python train.py --d_model=160 --experts_per_token=1 --d_expert=96 --normalize_top_k=false --n_kv_head=2 --head_dim=64 --parallel_block=false --init_std_o=0.0 --lr=0.00492 --weight_decay=0.073 --schedule="wsd"
Below are experts of layer 2 (counted from 0) of a mixture-of-experts language model. Rows are named router (the router's row for the expert), down (a neuron's output weights, with its number) and show model dimensions 80-159. Each number is 500 + 25 x the weight over its row's rms, rounded and kept within 0 to 999. Numbers have three digits each.
After each expert's rows: "comes before" lists some tokens at least twice as common just after its tokens as in all text. This comes from a sample of Wikipedia text that the model never trained on. Tokens count by the router's weight.

# expert 12
router:497483494482474521481498476533485468529499522532464506529490550510479488496491512495496543513477478507494495507529501528495495449505500497518514508468456489451500457532488475486480476497514513461526507501488496477479491520502447528486485471
down0:485505545510502490483515499461537499491503462529491530520508483475479507498491489506498570538524465479516570516508522473508530471450500487503522505471478472459475529523523487544490492464509503474526516501491473480514512524494478538495517477
down1:480502471505525519560511506494527509486484484514513459494513447500538470490467471485475498473537452509497486524470475486494446525431526496509497521492523520508507503496515515520513514497478519508524464489505490481459491541497484465490517542
down2:505516485515489461467476508482489476480493509510479532537498513517470455529491465489485513492506522471498508514508503523523506470486528464446488508495498482492441530436454496477501485471492512503506502491507523496453483486499483533504463474
down3:447538458499512504513514523538487532533496520485488522528521519487505508505512499550500461504538498491510486486565514497541511501508477509472472484567529466494465485508558500470458543504502441527518478527551487485521502501480474478492526491
comes before: "s", "ing", "ed", "er", " of", "ers"

# expert 8
router:512472487522484544481479511515455465454535517462462496503525520507503522506482506514574494515453492532492506513485514488490449518547505498481501493459461496481554520510499559458509497506459506513492505520477515539522532477502501524505526540
down0:523498483489536475477538471480498461477504489488504488471505469501483481467471527541486486494516481494498529504494513481540456503499541492564497497567458501466499487503508497525483547537481490527444525487494502501509492487503483491511523445
down1:486476468523497461477519508521546483523474498509496452482435492496528561491497527447552494506487478479531541498515531470463516484503494488503494462517522495480503506481478509511476472520502452498526460503490521535526521521504516503521492551
down2:524478507492517485548509559479533553518512477510471524516502500490508460494552504516485504508520500478538491478487490490506482516475499516510488500505455471478536492504474500477497491481503485501493547465527487505514477463526536472477530469
down3:483516516477490538480519499476516481506539490484528494500459517543467485490450486507494520477509494437492486507480500506466453486500473494502532485523507506532494500564528523488532506481505522491505526532506501500541519479499482494462480496
comes before: " ", " first", " —", " N", " C", " P"

# expert 10
router:516513536517505543502526534504475495473530503499515483492537491524493499470506492495491504472513438532499460520564468485506425471495494571547495519439473495494506517480509527502521515514507502518486501506505497507435503486486498511492474478
down0:496486481516509488500552502512497479486452499516513534506506514490460525511503500501490469501499526481516494476577482466514538501531481485543475527505488491441523501510488495500500549500535504514495504451482456495498516488538520488502498492
down1:502504518494520467510488523475476500500504503521517545542522459532460478503533493497504506513502456502536499509529500506492455492543533530529502557486471496533536508507506482482514497470423495544480471496498512477522453494488484535527500523
down2:453523470464503503479539469471473489471472555540492505488532500478516494481446486513512468486456494495513508485491520498498510487478536493504448512500471485513449503502501445553479476489506479505496513491495478462531514556508545439480457495
down3:494507465481501480459488465522517518562482482440485483468457468544487501516478535510515525505504513527512503479497499486558492570529493520486489510490505517506518516489519505540514541456505508513517479511559523514488518510526439494528501507
comes before: "1", "2", "3", "4", "5", "6"

# expert 13
router:524463501506508487505489453513522447519503486527495504488521510499478542478483507481535494516459499536505481473520546543522498501461497486492495478470501489502514485456490513498499510505475489490485501521503482543498502447553493535478501503
down0:495512481513504488510441544514506503464483496516510521494499514529493489497468525499490520528538501467508449518492451530466463481485515500498477521482507485494496454488526503509505500504473514487508497561534476483526500543507502486506486482
down1:519509450494541484513528546528511479467474462520464525506513502488507456481459485487539514498463511504547476485515492509498482490471463516462503466484542489490511492516472489522486508518503472507447463517480485495468487496489499527504466502
down2:465552425498488484475493540524470504490441495521471465483500498502523531504488528491539550494512552487531477500499493535465438475519523511502503512465531475507517528529479486489474539465526484521502508485462450506510464542451511473503503507
down3:509486522470518517521492460492476521484491490512480479516493506490512528497521475514456477519534515482499479473527480546475497530448524563468495514491501454507521444496505493490505549498499487502528464489505487532514542529488475484496531517
comes before: " the", " a", " his", " an", " its", " their"

# expert 15
router:424510512497515483506479482483539485511499516478510485525501556516487512458516495457545487508501499475544483513460474509494477466520482490471492444510523530428527463487442493457519497518476478506521499505528501498511477511591512538517500481
down0:498507527549526529528462500492477486542524484521492483534547493492514515507517520417478525486518506508469517480506503517501486516515500474521531489475518526485523456461517478463499486502526510505508496522531498498469502492485455519480486522
down1:490489502503501495528530505482484495511487488461510550476484496495494523526493506599489529505519458511503439447458479507457495530526506545497510509501489519512495515525506492530486502443485510456496508529497477493456515467462468469499529517
down2:470483532460499477551471519480480491493516497543509525495507497483547504463458515502516531492516528544517478454509476471495544476473520501510479508496503525494497506468526528490504485461520521543537507455480488503491570478487518507528532498
down3:457504503476492508494493513506495520494510486502514546491524498472485517512516499528500481504535488496490512466512551501498524483424510509510560514502485479540480471528520521492506498507547495526549471501476484455542513507466478480466525517
comes before: " |", "0", ".", "8", "–", "1"

# expert 1
router:507555465500465506500515526503546471506513526486516489530512497484498530472490474517500503490472514511503493465496459480425485478523532520506494505488528516480543515499501494479499471466533491507497525521434495522477516522522491503522433479
down0:511547490509525504468508514524498466501523455532486493523515451484545521467486517496458471460504507476491488480492475524526506463502439488497445475478513522506482510504495490486497517480512471531483517493429529481559501509522531480536498494
down1:509513541515491514514488492508532525504472512489526487491487437522518520492485475504488491467534469457502499487515511520471496482471455480472463482494517477517478489512549497511513489513521521499514501496459501499505492506497481480453488474
down2:515469472514460496499484497519538508488547505450534495514489470508483499484533495485524499512490520514432504480479481457508465514511479499507499518520474474533536496480495468529492510471473492539505485521493484525459525492500508488497478487
down3:503520522524536512503497507529485490485503523515465523482521509517477490423462494522425478513504499474444496485502502537505467501489540456484449513504532503482545522504511549474456478519483446522496468501517512498494489510491496521465461484
comes before: "-", "|", " ", " •", " Born", " L"